{
  "n_experts": 48,
  "experts_per_token": 4,
  "lr_router": 0.00116,
  "vocab_size": 3069,
  "beta2": 0.98,
  "train_tokens": 552400000
}
Below are experts of layer 6 (counted from 0) of a mixture-of-experts language model. Rows are named router (the router's row for the expert), gate (a neuron's input weights, with its number), up (a neuron's input weights, with its number), down (a neuron's output weights, with its number) and show model dimensions 0-191. Each number is 500 + 50 x the weight over its row's rms, rounded and kept within 0 to 999. Numbers have three digits each.
Before each expert's rows: a language model's description of what the expert responds to; "comes before" lists some tokens at least twice as common just after its tokens as in all text. This comes from a sample of Wikipedia text that the model never trained on. Tokens count by the router's weight.

# expert 23
Name and unit endings. Final pieces of foreign names and unit abbreviations in tables and lists, e.g. Fenerbahç-e, Modi'-in, 50 m, km, kg, closing parentheses.
comes before: " |", " (", ",", "}", ")", " is"
router:502588493503490406597620453566428474548463424536486413515569466572526592416447550552487537436466446473515546547465490409573453461481498545500456389552536462360517492554473585453510627442404445498431497558473506489497485529561509480517549461429446536454510514505432512549519444476504453493512493505475483507514531635515464499491504523468488492555430502552504448477482530456484488465517503431505504447477511453494472569527465458527445579528540555393473503515497616479522365517497426519437544497485522448436501600622452552508537418404556543484493521554542480475495489533509440544
gate3:575578551532516553559583491435520503447397508541479536500460496564557422611495576520536502466554599417541433513530530536634464441440573526495499567493536472467512436478443527455449561499515481499523404498518563473537383534566412477505489565424516498495486521537465554405490547586453449569490487495499543433548566439497541505460473534529503464451532486607451466492458586461469534558530595557564546471509460395498492538522514541554452404504528558488535553460506428463545452569446522475464475453589539484512443420421502461492588505465533617472378497477535450470502487538490487487
up3:457472542432555559577568524479515537491528446534525539440526636507516511497433477566492494354538517511437508502403450478537661534496503516462569419546586472482475495517570495518511459551479536474421502569491391478526491534430588550431433541500465493509667415468583530476435618508399549472533481535534466556525464425458459489509508548499417505491395500523541491521461514494501547530442461432506540485457574507408525527521461520498537515462473465543512404532526524598428475517506565402511531539488370457425464510558488522507474550494541426472473506460507460523531519500511531469
down3:442474540479482477535594532433506496548583521417527474555494474487623490469543501573505517518545493471505476464539428445481525473517455436538499547523453535494453441528487575418427529563513498463476561570433509547446474495450416578521513481531508531522486435529584511484424539413469585551503511395455524526547526473513497544421496485526543518430357457558566547541477479403490530475476499522400484529521499529452595512492413507539496553511515489437529540563522527450413609496585392536476397521442515481465458554486475538560436455503415528465570534437444619477458377404495529568

# expert 11
Infobox field labels. Words in infobox and credit fields before a colon, such as Written by, Preceded by, Full name, Designer, Born, member, coach.
comes before: ":", " of", ")", " /", "″", " ("
router:571542480406506502490405411492470462532416440434559439487613465493501528551508478502530464571542449454457559408549553514563517547463446466491509404494483502478478413489458441463579407501433551497543523497431429459522517500550529480529541453431571540522396523423521512424527464484527450539544399471480579510499584481501507558524463565500493542481426574413443494481411426578545560489402540521464528492431524486377460484414453506532509520445384577569521481461507456564516563498508517498515558468571485517492483472518471527484458472392508546413435463546422400546452526521501570479
gate1:508532468502415558490336512472602530530482446538506446519474484482392525468432541533463523618494491540481567446433554572480520532472474442451548509467455526406492476526495515583513441464498552457492544476456431542576409506462434491570558487569544570544454454443477496560399417550473457492455487471492410431462440494512479486519508520503450504438496518509418524451568543491491513511520426438495551604484476583547477433413560525483541598619445527470530533545536579459461504492404591463505496492423567602524436533520457457523490500513460551476532515582549448477387491558541490550
up1:491410455565410472448485551457399376559560466519525480462583566545544527442584504507488583473516585461548504482545494553461476519535496548506449516430405442410497545506494539587528539609565499490478520500488531459535417553429523533442473476554581566533503548519356449509486594499530544481447494416548499558455536512532519462545484545514567439591544466576603536428512544562484488420409573515457424558484507430538450432493501530585452497529533574490525468528486427533540534588514493460519484420416410498512610561497514523445555463489512535520492520486518539520570514498449496496
down1:478398546508570504505417517499400567513516553557376499477478571466568510445516479544521579531527423442523540494580496522417481521496453520455419394505383518511458563493427563523552455485403458574494410443542597504567532582463526478485564507504459425474511524497547587489514423535473462429503480447490433472572485497545473476417477410538505513464537500470519517456489546511595486548543485421530505428526480561383439526454478527497434526544533459496475527430460533562427590417430546511442473478528571556403453454467470509433474511470436550565528415541531484518528560549546531573

# expert 3
Word-final suffixes. Closing suffix pieces of multi-piece words in prose, such as -ed, -ation, -ness, -ible, -ful (silent, colonization, stereoselective).
comes before: " of", ",", " to", " and", " in", " by"
router:440496496480531428387455440542524465489406431501462428451572472422398518543554581528581409488512465436522515533539521610412512522536522532554420295469564546434443546592492491478451465431444331552487490509439596492463536463493497502535472570445581476467536492516470501459502494508599522447487497504524545529415493518494463471500463445506531463468430405454478530499456433445542462469525491455498463389529428482560431556446552461535532560490565496561576512434468481501462475503542543568468508496491540485505446473512561511468488477531484586520570438467563459516525499462503489525
gate3:532508613406501547513574541549525583467460613512436455493505528436524496489509462490529501496582513433460484492562501476446489452455519490426452490513480453414541453472519531454549525463534457465534419558430606544519485559498506503561505520493458460515531441490505550609470464575564538453460484515346486412542428473523401454462583471563498497512451469498462508464508548496527484494493528477458459568509480506454509468531534551485592559525421490432469447464610448526494666510465569511523597493503552457585505559513453467385579495465571448523534515511565549521491531567532651438
up3:506486538505538490504499448503507417492493550503501496526476428415540450433417535449488512549493500537415519430503586540525490491458464475523543509477447513497622494476520447527552479525403536524609565519512493439458536509436569446466480493540441559613421506495503484545534528501510531434472456510487438428545340483487465537528519506427572496352441496468487428585477603491601451518475548485524532488449577498525420462449369586543573531481418460519460509439464571545440458564538502479550474458526543549570459478478442494408475489419507468536508617460504609530498572519548456527
down3:578524485547491488427507467578444485440472546569472388440506514482442547513492501512564436468525481492461482486451462463486554460533478430551592470493494527530464516497467469529538678447535511531547457493515587417518504467635587508572494553483556477586393475500533580559498539459459472454505426473561505518491559508509482524427485557556436458541509520483530450544511562408456470464537460456548476409509496566523532577505386475480581461545557505541476483556520496517397414488460427512495447488458493472442487416559405546514556477502562497565477605436457495539527586583502367514